{"experts_per_token": 2, "d_shared_expert": 256, "routed_scale": 1.41, "init_std_router": 0.0258, "norm": "rmsnorm", "tie_word_embeddings": "early", "beta1": 0.9, "max_seq_len": 256, "dataset": "wikipedia_en"}
Below are experts of layer 5 (counted from 0) of a mixture-of-experts language model. Rows are named router (the router's row for the expert), up (a neuron's input weights, with its number), down (a neuron's output weights, with its number) and show model dimensions 0-127. Each number is 128 + 24 x the weight over its row's rms, rounded and kept within 0 to 255. Numbers have three digits each.
Before each expert's rows: "comes after" lists some tokens at least twice as common just before its tokens as in all text. This comes from a sample of Wikipedia text that the model never trained on. Tokens count by the router's weight.

# expert 8
comes after: " |", " ", "|", " Party", " Candidate", " Title"
router:142107105132131112106112171081160152151140119137134115168137124111109098106144112082132135087127123146099163144127104117108094130114140156107150124141145098167112156137093128121157101162168120133127133143125126101131118174145124135137118090110121102136176144120125168142113123090099132120110123130093207148148112090134100109129128127091153135158117122086107106116123152196163106170107
up3:133139133128130142105141147128158123104113098115125167118141085089158139148135168104116157107146157107068114148096094076064130097136122156089149158099168114133172144078142143101142126121113147119186127127125151092113075117124149099134145126127123168120111124115089120120135110107121112118157130135138127107127149167082143116142132128128103122163119097101135109146101131152100094087129
down3:098100143104114115145153118162121101085135114109142151150111120106096142150124114109122109089141142118201119114094099125113136134162146089115121110086093155129146134137127141148136083112121128079113149112099126137112110137172133114114138135099146103157095090120124158116123121111090137126140178099090155110109138127112059136165162118110087079122089141105102153139146143133095120123152
up4:103141118122137142098085107118129133063169085117098111133145176088131146097158143107140147070091117174113147133153152116113140129122177139132131138144115104161095105130125130173151107144162164149096159124134138114138101126109104124137135145089154116141141107148114118166083136114144127165142161114127137103142118136107112097144157131143149148166157133103097100136108157108129085082145
down4:136116118137134143125133086156116123155146121104113118077138092108168091120107130168160123124093124113159129163135126171103105103119139097127129143128137117118170159127115090143109141097111150128116116121129113169129118113118115086083135133124094133158120102149160177116110148084091126161114095125077142117136104088136120129094103102093140120137185157106101095153180135123153112144168
up5:124130107150118175171127072137131171135103099120143108125114190138093135114161117119122115117128136091127127109157109091102154173071118132146112152148126131128115082122105114155139163151081119139124187094129130111147147141103107104143142157155119086102119108140141122138095134104114180085110124104110149146139126126112111163143132172141145110094139103128127131167117134163168139145116
down5:102151189132132098146134124131160152132136114128140098104144165144132120130089136163118160133104138150098126120154089129158159127089145126113105143112111148161131128090105135148077159175118155115130069125127136151080127136076107139139099145116165149134116115137115072132100162124133115112091123150120156151111098121152124092140146122111091161117116105121114085168104124132125172172123
up6:109157126097170109158114135107115125105085172141113150176129175101124103126104136092145203135096099085132145126181126123145155160094104120088149157125112129145106121134143160087106137131121112133103103104133131103149144163110102109118134146116126097139150150132156106105096151133125142143132144134117148122173132144176114134164154123135124173175136076149114125153120111142142092135116
down6:131144091114089147130120131145136148135152139134112145149135098124142170104113147103154082165163124111127127138146098114139165124144131118086104127111143136142101100129112087099137109156117168139122137130147104151124130114038069137083129118137154136114143150139118127127133084178082138126108144115109154127176099146120119098189158132135110124112137117159137121141148117109083135093090
up7:086111142147157116113141091169120082096126174151139120116118160124136115150141118106101148141125112108129104081147149140158084129138174079112116151152123098125135122131176128187125149074122135100138135129117108086160164122135129103145064127106166142140130109098110156109122102106104095108133133122077087132132142114121155143129151090160129138137160094110124122122157121106124132107157
down7:102120138146125143164135109128092164140163121088150172157117120156118100144125131101150142097126135116165146121146103138121119152133157138111109158093130161153104098128126100130140156140153142105117156152164095118127108122112116096144150128126120092158147124148128122123084120103138148144106181098100160128158155062110125117102104068126172141130136155144148145141134129043127117130169
up8:150129125151137131093099096132124136128116141134135083137174125117108110107129127169146120160150119126064138127070163124146135152143125072144126113106122118142118141134155128119132162171157166121120155133116090120129146192120143116103091123145130135092145132144139128099146083167118121103133127135161129067108096128124162137077133091096142118148174108116143111134119112167166083126115
down8:112138123121138129126158141124112140131099159126140133139182131098159116110136157149117143137161138169178100107115177126104142121158133177127080114164111120119122079145118149171130120092151113163078152101101163130150098130146126126089079097122130154154138144122177136149146132157150127143144153098131074120111138133114118135133141097148160127159141142166096127133120094127079114087134
up9:129126131123134113111149129144152104099125119104130104163115121111114112116190136121096169120119159196112110148120140115075101126102144041135167121141136142119089113131135102142093087158129137091109120115123114110181124133116131144129112144154126131086124098113096169120102133138115106100123131138112150125147166109181149159165139118166121121114159157127123132164101136141093086141132
down9:139152122133113106096120165111126123134101154121108102105140083179104110164165168155166140131144116120105092106150125125105119102157148109097153090147116142179141122119138102139125125155104161115143127098119129121164113150090150170156145135157150125057104105122126130131146116115141084092156161138136132148146193158128137132107113143151123155062126152129117119099119122143109128161116
up10:129117120130135190139134121141128090141127160133118099163143174114116119136135152140135187110136103124111133147142093093137091157125148116126137163099131155108137091108145131126116129131145097140135155106118088140148158141113165100148095136162133120148124102109140100114080146120089138126125058124117089124126090059154101096139193110105123121099132095146143100138136137097154135151122
down10:128137125172141123122144119083116170085133130090129134116120123150108059114085149101122136104167141141139096129111090134076078143133115180138084126173136159099103145110123124103143148135130154116133166169118089143106134106110136077094122129124124139124124127135115134178108132127161146118093121163155113088122152119088146121134134103149145144184132117099143114146093109145137133119115
up11:139175138125117099096112142089160145084124140105158075180108107116111146126122082092107115128116144157122128116111116122128098094142120148148142129143157111132161170143123115127143114163123133092158142111158158089143125119126118141133139124133044122159118102132156172129142144088094137150120153130083132121143108144074102137107118138152111134146128138100098113153138096080136150152087
down11:119110144111099124107111134128137140131124117105159124096098153148160141126102129093132131081153148113151111105087156137146120135128117136120119121155143117127181097115151110144131157142179114142098157164141124147169115121155100140104120154128166116118146173149103158170084096103160147110150166113128168149124148115130178206097135116137162146131149156135110136156109124120188111147130
up12:135164146119119088146122142139128124105099126139134113145144127123146131132133120135088154124089136117117121102094146112128108084146143093128124059167167132130137113124150147088125191113136095158163094152100126084151091132134142120143105094109156085131151175116123132156127122116099076120099108117149147090116113107106179149141152100148147134098165168097159100114110118122132153151111
down12:104127134109116170153119143139093121137161140166145138097114114130074091142105106134125106132132091125112175164161124147153120108095123114103171167079142152094159142153123096074151108148082109159139155116160144127143171143146130131139141139133135143100128120092130139157086144119148125119115146156089161141117109103116107115143102117093119120135109142086172174148106123133119180132107
up13:124125128125103106145150101126136106101123115127136124115128124105115112128085100090106098095103080122138132138124131093173127099132123142103177143168124130138164113159122120090095135110120100095150123122115123108139166138098134155171146143171124099159108098109086130124119173114116092137133133131100110169128149120183155126149165145146141153140161107092175139141140146092159140191094
down13:146095146081113135141140105124117155108127157088158135132160138146176155133156159099126129116094077110125051130111124122099141128148148144118134130129095096099079138183129164107160119125164134159090082132098150120140149118126095112142141104120098136142136144124115133150093151134139104136102151110104124085136090103079138136143118091147101132133131179132131134155103133135113172137131
up14:187148127083084106141129100107155104119103118120125129123120141120168094142139132144102133131066133114105116118130144115130129131154140107149163135170137071125116186132158175135132158134138147123129154096135122141163088161104090161140123092156129126132143136141129149124147146126130149176134094113146155098175121129066121108128142125095127140129156120070086130116107101141131097109145
down14:159165157168145140144126143085141102113134126166102098108092159137104060117122170143163126116142132116154155125144102112135096104116133126125134124119075109181148151109160119121123140134099122176147102167120147153131149139168126140142087136137134098116165076102178139114122104100152089125118111105114152122113150127114147148141121118120135119153132132111158115132115125170109194166122
up15:085144135097149150117131157148145147100165127120169128161129113142122113155143109147101151115171154144114092175182134123131118118079101158152144126086155140143109106135153126120100119156143129105163127139121136073114119110130140073129114129099105119102166130145117149122126125150127087094161111137110148143131132099158151166173134116159113144106162149134150138138149161174103141183097
down15:164127177162173121115146125100122113123110141159120118074124131153114108155154160134150129136127101146124099145141121143116158143114180107096133119119089096106165117118112099142139089137095091115117106117128156152147181085107166180142145139129106131123113116114092181127164138134158122125134110121144122129098128107117141122188135116103112151109110186080121113095129125151113115120089
up16:122133134149133140086125122130108125099125128114155158148166134087098143132087158124072121126119092115108109163129114102126108178111172105129173152105137134154160092117134093089125101132140110169183141117135112089102122084126125080132100120114174128144119124123161137139130153106118101139125157120094096144097113090179144135143145082106140110140145138118147164129117106158148148093143
down16:088137149140154163102149143101095142129157121139142107154109126123156069085106174145126124121116115165109139151128137105147098140148145086151160176113186135157111133161112110113144135165103143111135134110149104110119134141140139116181131110115123167159087136125105130126126094084134086123164185138102099130118142108129148126132135118117163115169124113132101096164108115123094164141093
up17:162148145150109148134111097201095091162098140119157107138145152113110119131127130149120179147144123124100128135140150097163182165139141060128130133136104147066105118094120123131128166110167142165100161114060092136140162150143135105111119131112139119114127138139148116120127095170112138115100123134131125098120101154098156125096163142120156114112149157107142130139135132151156137112112
down17:121107125142140122132172119128122169117118135147161127123132131153197088124110157130133106112099161160152150130101133125093124127107157159159072118108149149087137085134124094123134140040114089137118160129121135166140169127146095124108100107116157144130162131123128144157105089155114168147132138128115095123087122092116142125109157091157141133168142091124102133158115125117123148134136
up18:098144115093141131132146124127149090126136115150106087170100130110112125141118151165141112114160120108079136122162100088072107125114095164123169124132138116122118120095144128093084155158156146116181132135094117109124095143101136163091131142135154128125122128129147149095103152125137134103159088152161133166175115163137172158108118154083129147101102127123116117106100101151095122163114
down18:126144169144118117140122142127135158166129114138121209114084108119103133166113140097167136155104118128156139160129130146166153121096132114130123068156086153094095159110114138168119088112093135164141110117124127168142131108124115119118143099133097133157129144138132149133157159101081149148108155128094157106097120093176116131111117144132076130143153113113119155098147142144139091152112
up19:155137116117107060123132145098128133149116157137151118151160155132129109121109099148128128095162111070132148071135142132135092097131139137147110117141118099124119115129159094141133144095158124092167115133110128104147128137117140156129158145122097141141157158090139102096173119170105105105161145093121143120099112161163138091114127106108111116132165104200081144125142142097134115123169
down19:108166138119138131138155151096147157190137146169162122173124129151097169131142095138133105118130133117142154134117111111130178106115129135093073105148119158091125137110122147157115139106098129076145139127123136157128120138127143153120168125113131107101168121169167076141119135141133139159141165141129142128147143079111105087102149111062087133099146147169141113112149152124144151124125
up20:146114130113148142096144075155110131081129162115103130139144135113118127118140133119149113138102084079109109097135155188154105116153182146137155119084137120128151096135144143175141149080145131151129114125140082121132139114117110116139044113150135128145102108114103119124103089134149163131192138104075111123136134101101120110133128129152143146138117092095120109121150140093130117116151
down20:134103124133111128122099101114079171117137103078116150164167125132131090097136166147156109120115118147121116157120138137149075159157115135132134122116116091143127139109166113150122131114156116142151127114157126094135074119111155129180142077099139143157140164149130116122122129152156120128124189097118170139177107106093135144142139149119131105156136138121142118142159103047153127146124
up21:056124123159137126104106107090160143086130148132133090148131090132115132129148114123120134127123116123122118143091124146140097098116162090106178168120119120129156143141125124119172125131104118083183101105167071070125136123125131120143120096140084116134118128125122152126149085109093130146142125167122151143113086148169071155106110120148114168146135153098105131123124132140138142165127
down21:126101108103126077098111136149105170124098101153101152090120123123167071069152123139172094107116130097116123137091128118153140153179122138095113104142112140151124104144136167109166088121113112159142096110143150119136135128116094155146151124101139104124123152096106124145152123114135132144128167130088125166163134183119137135125093132167161103086137148137128097108110133101139123090149
up22:079145150131100127113150153109161144106144139142152102151144147085171117102122162126079093120110108160144134138146157126109101086135130121141158135133116162156120107111110093103097151121118098133117152142095099142182142132124117157153136089146173159119151109162178110123104100103150132159127118138117114138160089148154072117148158098088125145137160169108110097130108151114124144136152
down22:126166142169137160131107142135134119096125117128121134089118148129089087138141144137168158115142143121090178087084143141124081117125159135146131134124122137138094119143096135143125092085153157118116139152147122119137127173143116123161168131093135162120144103128114147098151107117070105115103139152127176098102091098107130126160128110156128077152130154074140136130147129092082158150122
up23:140154150123096121137160193141167149169191110102134094138130158103155148146115146147156122151135140157140114103065157148138169145129182097099148144137088135133141126156131143147127136125153077143150137169123135170135133095125128099168141129106118134124148119097176125132098125143117139114129131118119140109097092151135158103118132148136095113098126146142090090135154126107119176120111
down23:116168126114119096121106170131155154137125159099174107128135120149090123139161108153157083149161099127112130138157149106138128160133111168169157156083128165151133112114165100099167100097166185082131071165114135111119145106144144134142147108130144108139123105161126130110125128111127109118126137132119130119070108120138099173111120087159117100111149107135114164151137111122097140124140
up24:108095122131167151139073139097132148086094144144111143159147171141149136175123167135092130101091140148133172115163115126107147132111150116165122123139113115161097102146115181105150115140127105143115162112134063098099084132110098151122112129096140140131123127137103115136108125092104139167132124131116141142174117132166141134113140089155151141170132096144126086138096131162114167142141
down24:105140078142142124086105157101104129110103123089108153145117117104166144140144121116106089103123152134114106095128119119155166161106105125110127162100191161112118124138117103101144135193119122125104155088130125156108130161104131134125124159148136101149095158122141118109160164157089123150119123124121176118125114150100104109154100161124155117114150137096142079118105161115145089098171
up25:096138140132158132118129096111137143069121155153132140123127185129094109136141134091086172135110104121118085162159123144131147116097131129086121154110109152135141092119140119156100106138094090167127144135107160111135137135126072153159099114112129165109128167135147140104107167147096134143125136134095145126114129140168077105167162142114116122150117144070115113193146128127114105134125
down25:141127124107106095159127175106159115118158152131104120105146116155139136103123152129076119123101127167093202111073107086118134133149155139111107116166126189159117123139107137109092150148095118139104138162116165118145122148112104105113114130164131116157136116134120089161123121125102159095136127127168159122157118097146100144140143153145099116119100101167115123137157153110087160104112
up26:125140108141165116131108107132109110115091190156113066149115125138111135112134150163114167102123113149105128145139131117120094142148136177135164122116100136136130112141096124095111120173144146140126135100156077111139101164099127133121147174146072103149104121149122132114093101098077188117111098137089140105113130124120087139120152112132131139142150097149122177122115151146128079120143
down26:143140124141157159136090121156109107143143138147121121124092087105143123141146087132120086143141094129146101182158116141118166121108123154118138140093137099120165115136136095130095142117069133146137093155161148172100119075104144138139096176105119127145102154116131157120164140204139100134137094114133087126141109169131141116181140108162124136137144126120115141107117117112137090133097
up27:126140119136154143105127096095103139105108136152141095167175138145165125129118140117126136160101102138096105133093068091099117136099133174156116109155146094128103135111122142146087172138129123178137096108106113091150156173136088152144152149074116111150145123159128130128109143115111123102139107143079128112163105133127126128177164091158125114095141113142127129122073138127112145111148
down27:120119104134116149142107129166085154152124108150123143129097133124156137149154125143146114125105120153117118184136155125148119103104109120143157134110159137173143117117136091154099148190151144123161081134143131121125115106129121115140163139130093128134108073143137158130104144123137120121059154104143197115124138169126099110114126174135121129145166098175132140089099145110185109152145
up28:139098133106121127126123145104096139073125183137128109162127140131132125116121134144099118105135124145072187177110124140181140110082070154127154129127123138154097148130144125104129127190166108092115125156134163057137133133110097153148167117092112144144125123168155128120111109087138111124135117154137114140107116090112152128149144122091103130148131104110170142138128110136131131128092
down28:119150125154102172155153105161114087135108129150070132116086084166137172167097107115118086114154165100120131134131144094126109132123150089111089141138107161139156133158107092130114106104119139136146114153154097105119122116095121133139173160121096122131130161128094156111198162135126100113071135092130143102131111120112130144141126097115150111128139127129137141115171119099094144125145
up29:104127121119143119097104125095128104136119105182128128128142130119109096153133106132112125092106136123116125086161158159199148113082147125132124129145153126143111125122162144126128193146152151099161157151088129093121149185108106121126147165149109112123185152146126117110146138129152118123125133124093139130147097136120168133101138100139127169156149054130130109105110130116128176087132
down29:141115139102130131162117147136118153116125195099106092138157161140158166180145105148118114116108123149138106177137143143117095118106083101098085137114136097111150080168118149134133076121081105125120115130112119112141156143107135108109146104123159126157105144119145111090113168148108095140096167138126125140131124101080119123111152124140109119143136119160142102118139146206104108115126
up30:134132130105174137079100143129132111107146145115160108167099106072129125097134116129160114173141124101100130131107146138183110111169168169143157130155112114155153128138093139129122121134122124128162170139157126126136128099140128126164113164158068143119138135097132138082108105132126131089112130145072108106163131103082139116117100101154142142126149130060121156092128143110119144127123
down30:158119105102094120132128092136096144147134154112133072147143155116133128124094104137143137174128131162140100134110117135079118161104133117105150175135129109131123155146145097113149164163139103139156147133162103121101135094076128125107128099152158143117144135156126127155119110120124104137106090088148106123151120137107124127116121079162195179143160120131123105167126113110164083072139
up31:111113138135165175149126141104132097122139092087121127119098166103117109161128102092073149119110105119152078120111124129122149125104109116117097146097127191126156112132120177113131117170130110153172086086115164128089128134138133167141119198114128127177087120150111119108099138105125163112118131097132118095120101149117101145122123168132121127147103126114124161141150122150160119131144
down31:166141147089123121168071156112116132121094133115149109119153141102175107122132141095102133135127133133138132162130079163137137100111141122155142191149136108119126148111158129187108142143079115118072161174127109143151100128122158113152119154127162132121142107100146103120103146107109081133123130148119083124143130131169158132087121126136144133151114098141125157164137152126181138167115
up32:110153083097157123109089124092129091127127145118142071135160118122158136132130125148106147095068151124114102134120121069080107120133163158155140075149142082178104127123092134090108169146119127135144105092141117105131080148094131124084145101137120093117128171118127127164123134102115126136122148122123127122145153161156108092142158113085134125120125161135099141137112135158142118125132
down32:146150118171130133078133100120132120103099127116171119156110128138123121117155117134134151158141115122177114112164185104113151099153148148142154149120126135099151158127093153140084160144145104140132124145148118157131139115143174151140138164116095111115135122093218161109129117165127114113186088115130099135114116119085132130149096117113121133181097135135154095132126121126170119147125
up33:151135149128134126099127107131127131099087130114177130129096097157187107126153121155106123124148146167123103163118135087123105139139174159119117146202148080133132153146151133117151138128145144122186094127100141083140138150107134139179128098105138124136137123135102196138094078147157095089104094128127140107175134135134138130115151120148137112141142106138129130124128121120085135133100
down33:125121151121137142110109127094159119106110095151127085151123106137112084096079140143106125150083117122108146123104072142133130107130138154120151148105090141145136139186113113078094104161119135157163102128164191149130139134123111124124089112145167126123098103131164140123163157128051125153125135106128125129129108129082104148131100128131129133135144150103082104113171102131136118113110
up34:131112130117155116141149133147155137114092142122112131138117131140141151144135138084143172121115130134116169127142087089143122154068145130125099175127099115133112119111127171102141151211149141156124121141118070116153149124139080082114134126173094116132154117098142168110132139130133131134089172118120168132119148121144153180155140111105143096154136119170128132140100161164125118120093
down34:124148084132127129161113146160111126139126145140131142118120125108169185128132109136156155110113121140142081120173146149119117160098126089111123102123125156120100138134117125133134139079100136075154098162122128123154120145074119114117159146149148090126125098151110114122100102157169097100147137160123128175149078162130119084142150116119093128088154120188158122133113124166162097131138
up35:138107158144128157139105110146127110109113110119148157092120173122169141135101175130088136136113149127134113134189135094146163110109132123117132176159143154127109086137137131139150116141137130109117151124099105122098152124138161192154090176120208150100158147129136111132120063111104113128105127120143149134108096111092112119123138130122124127145114105092137099181147139111098153123117
down35:142131144178125126121127173120157118149101095170152136126104133108093122105102140145046156119157106117107159144096166113158162133114166183074156156089126141136140122077136110115098135139136109085120126192114149139133117103124136138102092126133118111100122099113117145150111130117139143118086103131093113123141116152115129169155098123125126135109135162106146124148132124108085153129128
up36:146132112102137133134116102105103112119124132165135113146144120147132139145180126161061122149162098109133149136112132133161096197110176119134133107144111093112151108105149086110108126097136127121147133162106061143141155144081149146117115098139137133119116102109095146100132149095113152113141125153073161128092115118176125115118107120157108173171118158107095105134120149124117122103113
down36:157138109101131091118138133127124156130071169153087106137143135117107129165175151136155113124133121158111117106148136106110097136129127144139125132125185111146102126119124182156113083071113160132132106135106141096106167136128102118105115118103139148122127092129120143123140120143143136132172115120139140145163133114109080125126189157161098115157122170145133083059109133140159097112135
up37:138139115127159101163097130090124130114095113115138168134130144077123114117142124106151163124114141138147133150095103111084073141124114099125090156118118159121110076112126114127116134154133078141111193131165121131088163139101125056125152121109122150178136118134112120130113136106139130121128129116074102102124114083136139148154104126135136126177181130154114119137140147151112091093140
down37:103143105116171136089130135105146132127130142181097126099112140114101087096088119134137085139108154088144132153148099157121138120133159130164140115116158147137102148153130102145169107111116143122127132098085171125109142110137131128157104116127125179130171094128132100114107111101113083111089133109138120135153145126162114116153131116105096118145118157147110116124121121060052147175116
up38:106146130108138110102126140119123088049114126120133137081159162150104138088141101161094149123114107078125078154175147135107084068114165128138125171115156122140159098121132128139152101117125113151125149113136089122122114087126119125117094156122162117156137108123176149144123137109145107176137136108114141117139098107117123133136151110165138113136146121087181111153134119109111147126099
down38:128130088105106154058122154112144144120119145121096095092094109139135090105141164133118130099128145131142162095102136123201148151109174121100178173129146129125143134106143097121118179144159114132090145148151129150131097140085117144157100118095100090137113145093114131153153108116088136090168151116102158126111125149146148122093115120122130099101165128141116135141125129119137134101147
up39:149140137118148164057126122141131073116096169157135086145133124059100123151125128151142172146146114157082105107127122117164107165115178103129097146130110127092138125089134126183122121135169098129109157122078091103164158171128163106125100137136118146116112143111122134111108111124101102129114122138110112115084096129127121113100154125121115128143129110133139100107136129167130147105144
down39:127129093136151143155163148080135142091086118093140107135143138148162087113101172119145126114132164177149123083110136155085115133133118160168075101095115168144063111164113132143147129140158158152151145161113131098157097127124120089100121088119128137122140126155143133147135080124149172137127108122153115115135180114094109140104142113166137131169136117132138126128116114141121114123123
up40:095128153144151086102117142155131083107122164126185157152114104133121149171148135093103091088162112133122149152123121078148090156091148091141145151154124143155164142124133067103149108137139157156100127135145095089084125119121128114106107076146155150135161145121133118135127094111133136109092174119115100140099130117125167140113127096133128095110136129095169138145138130141112110122111
down40:125123143161154146123136124132126117156137140160112163132096126130164111133139176146142186126118147170103116122133153137154109155167149121124155184093147126131088107168142106092119147146155097120123191133141088117084148141128146109117150116125118113109115123121073123110145094106154096125122114138109107113111140125119092093195143103089117134129117145151108107101175147115089158106129
up41:120132118136106114158134095096138100117105161131109132123159108126139128178177133128167152096119148139089088110151111080102139114139134110124105120107141140099127128084144143099139145151168154102139159153098165106144118145125143059101142089131136167127136142112099116157139181132102129123130137123171132105102091136102141159162126125174108154124148130164190144109148123137123103118156
down41:158086125100158133102099184181111144115137083137132145098102134180110140120135150099137122113110120119112116153148141136112123111127133148162126156134120135145131135140140130143182141069136137152108181140138123132100136163176126123152110171111093105145130101128119143102090131158158068124115159116117112112115113149166131164095143125186117092142118174105122151109134131151118111128155
up42:092146114114124147128136104149105098133089109124136099119135173104129125111153121146087169108105116140100155161120131086159135129124178110144156120157132137155149121100132123111155135136147138162131136089105103114164089170122082102154117132149099130103131164115104115112139057156118155133127142130092135105108129149142169124112128090105126157112137178082092095144106140155140094098159
down42:116152121131129140130168122128128152157119128171138114133120142161146110129118131143188135154120093159153170104181152136139111104131168127182133139109104150145116118157106098145119115105095094164098113124166143150152138142185120126107148163148136125156130115108152152084127135136129156118180106122102111122129091192117143120125068125099101122130127101131120159110110151105121165089145
up43:115130158153134120100112162155128097080118111109129124109137132118139146123131141137076137112147119137131165157172149110118105113088146090139115168134134175160163098084139157095112114130151079144136159122137100105109151123121143193171140167126134156146149088119138121071161155115127115171148148139108145125089117132153114126092134135138128139073147134092169121144106103116123148131126
down43:068103122133129150114166129137167138146140125128124126152134122145114108133130101125118068123141148159102172120124129093163150099145140167082106129101131123147093121135095122121149141150149144135122066120121182102104080120105125166161135095114143130133101102109139143108139099105087137099134100162155160154114133120106108093138116115109064157142124121183143150131134146123134166161109
up44:122165129132132110150147157086139129097105166108142135154139141136064137113141112126096161125113151162148109088128138101084145102135114084100149150129145161144131116126111154153069124161108107121099133111154131087135109143104125117083157159142155153148150142121149095098144127136119147098186129162128126165165165147152125148149129137124139174145136142126088094172124113151105122146101
down44:156155110138103142127143147109190136161113111076144117100121131145137106099164098107115121166104165156143141099111143146161157141130116146130126133129138135106163122140086118123111133198125151170112148120127123149175082168138130134127150092126145127095131160130121149115126081140142132086133117096136127160163154122101131135128103209113169147143144115154129091123134145095128129135104
up45:094131129159139097092127122103115109087090131137104108155119141145136152164122152093123103135166129120101131138125115125136105156119136115149158142135099093144171151119148112062155087151139118163160175135178129112094138110088159162105099126102167167114105126096102151179125143099133124143119141139129150137070080130151166142138093105133114139142124142131146138098138123143141132168124
down45:139074139109107138110146130125082140101122146146125126168108129137128152137121171159113094175088124133110107123089145083176117135205135083112166164110147156138135112186101123094119118163122120091107126125150158120140113083146099133154150137133133111105116135131125158143146098152106146117147119145126161110151108136110060151124096131110142110116152162141107126117128139160134132135149
up46:108096158138126141116114087156120133073140139154109139109124156090160153118087154106050136094111131156100139149176129090139140113138116142165142139129118113159137093142137153110141101122152132144118161150092072098105107107131124202131099171117185143130141141120125131124127122100110124142135125140103159128120089128124133117133133135102156126161157111087116099171137112113104132137120
down46:149108133172134138106125161149135126163125129128138115121131115121164170116131138106079108108133122120107136120105158091168176147100127122092159138125178145155118103095119102093114140176080102124071120122106158163129147124097143144134132108121128109125107141164118096136127127140121120129128102127100181091147132129127107094142131150110138136123164116051117094170144141080148116134162
up47:128134163112140159126129119158096126099131077136168099125127152107105137137121129117099140139105117111084127147144102124119130132091096116116105167120148139097108177141111148166094132176090114131106126131174140076141147143157108122135120088087100154099110145141147134126137105077113130121179146153110114125162087117138106172150136143068129101174150116149101142147147126154148125100107
down47:094091141190161131127174157072154137117122135136103130099111163171141130137145125152102135106137140113182148125085114146154116113101137126102122130102148157134105128140162083119130149107091107123159126125106154150156135087128109110149122080115126131106153123086116125091156121131079122113116147110125161141144112107089132136152154123097161134140107135176123140148159163104151108166097
up48:113114135130156113100124132126097134108140093137143098115104116100120076105132128057086145088095092161117087154107125162170113115099065136112139159122097166130111175108153171119094144145121081130157134165101122109115131108118131133159162146121096153125114155096124098126095143110124113123116134125091109141141083100134148133129131125087112190115124117153135129135133137108141129113122
down48:154103140104138129165111131116137077118147132135106128150148170147136193123157108129089086171143108151076107135154092114132081118111146113107115204122123116122097094133132152133139114149143138101093132116099125100106116147119115075134129141108157150105136121106141093087129132141154081131085150134139108112136126126108124140137099163126120097136071162133162155137116124157140145133116
up49:162125172154133115127126110085119146133128118157130123170151154143176089150183100159125146155118137114149107113138135099147131096144136061147101106161116092121101149118139103081116150124122106126152124122110124116131128177135129112153135058099126122128145146137117141123099130125100134116118090138125144099146130140103170144159137124115125147183192104102114113178137131175124121126115
down49:080138125199161149132135110123100140132162127173120123110129107173103106146098155134119075129102137198111137112139134119136109095126106131114111117108140124153167100151100135119117122133120144138145123147109143094141162182130117155133120137112140130160134110104133142128129124127151128068096140168196116164113133147141132114142112146135102103137057118154141115155107125143098165109126
up50:107123119136151136124160087125099078123144140163113119130133125120087094106100155126082163063102132100146161191124135124136101145111103144099157125101127123127122143109124116130082112127107145162137145194131138092144124136148095105100162136168142077130160097106133134130177136122093172104118120118098079135128141128135127153127139134162129140092161140125120127139136147172137119150135
down50:112089132166142130127133141116156157148113144142104131159122148118137156132175112091105120128159072123133133180113114108156099113092095095173150145137159105123136134079153109108099122095115098096122132142103086125104169122092136111139104170106132117085099142110082088140114174122163099135140149159125163117109094112142144114122107170123128133098152157115143158116136132107099134124149
up51:158140120109159157104164132073127147120118119132143119146155118122143098177139124130140170121102137140135102145092125110126106146146103075109117139090116123123122104146141126149097107177163110121124143106091121118159128182114125105136120118126156142067121150159132140091106123098121109132126087150109144127144085121129095131149173101111133085114164087123132060161111122177118138125106
down51:088131095102148135190112144096130111130109173126098078139160134080132068109139165137138121149133133145136106100124167137115110079158109130114131111120140133181114094139128163125131123145109162134159140115085150102163134167156139148110093120155119165125133129116126066119120098126145152122117103131165127146105185130155140113125132140135139155132136092137122111124084098163107122132112
up52:133125085114133138154140099109137120154152120098164099146131152115183142123168152139117139117150129131148141138106124099148103135124147104130124144148135155102114164089128079128124130128147108164102180121166057127157105159128142153128091125128079097155143102106119117142106120098122095136107144111117121105104206137093190116166135084137120135130161145115142150114129116102133140136130
down52:111160077171111121145143160121110121149152105157097104074120102114102120128094109140117116196111116142113129118170094153131097133157110159129183156108139094127196135147099134115166142139138132128116137158166101124127129127152155151106156129108112167121176099147121122172154140119153130122108100147115079165132168134118132110142120157144118150103129123157137134102115101150113129143143
up53:103103134155135134092157119113168132111143113139144106150132113159111132117165103144103125124115122092074150146098110084140095093105180124133163126166146109130162163134162105115175095124111103110188112150167075108127152133122128099147121119155087144160142106108106158125089094095099137127109181156144167120129115139134122160110137109143121128092163107122112148133112128140135145138134
down53:102107099102123059099094107177143148161141129129132164118113139196165113108111160090155102122113154132117101142076141114154133143177143137135096100147100176121105126158123109090143121147149135148120127104131137111105131119133114121118129091130109104122122149121113125133141122114108115160137153131088136123137114173107138146103108088111139072097160125146109088111148129093126110099169
up54:072100145109132112117091141138113129118128111139158121096104182131120102137129112119114089140115117083087168111133097155142140096186158124106135143115119149111135128139084132121174144123137160158149110125141135095133156130119142114104137087114140144142122151180143119069159128125103159134063178103126095148125142107169156118109116139111137152104123171103124103126144110150125087135122
down54:143094105111156130133109143117114193132130091173106105142114144115152090124150169120078196117118119131133097122102110131092132093135116130147122160122110087127086112106128105109147147160131102133104118095141167109110108126148101151126130146096097105147125117133084136116131152112104123135119156150129105142178126158169132125087127094132178120172101090148093136139142159148165116116125
up55:119135109127176114151068151148136036130104145136137148081105122159122154141160126104123157138134154121089121128113139118128080131125170166120152156154119150177103118145142150119151108149140112163155098168129104157113152104128108125143130170074101120117138125125120131136119130120113116128069141108114161097137132139150163103110122142142166133145147112148159172111126140102139144112109
down55:123138106030093129137138147155128097184099099157110131136136133116148127105104085152117140125098152134096133109164107172121154144105120126146125158134149112081114108129110122149130163127135131094149149145128147135171156129129121076090118119160123121146134160102154134127076141150129143125149111153142127134108132111165135102110170129067161143111093096097133131159143152117143132132136
up56:104137149120135104100117129108132061105139163133144125140106129105137134142177132149113149100113129119170158164133121159140170122093100104120133194123122082127128156116127135146117090163089079090089128142138137096120153124119111148121135085132130109144154131139154141143129094141166106099175114159166109088116140123129137142119123138130113162126086112138158126142111141164097069099114
down56:149106106131144163115117111120121142094144208128098117136127148140109108144107136127116128122143129108140163141108167174167127133134103074099135179124115113128168108133177096162056111090126137126174144145127121111079148154098139153125138090146124110125158110133114115126158150155141102123150135117129155153141111127121115120110107161097139138063127169133150127129104116104146158131131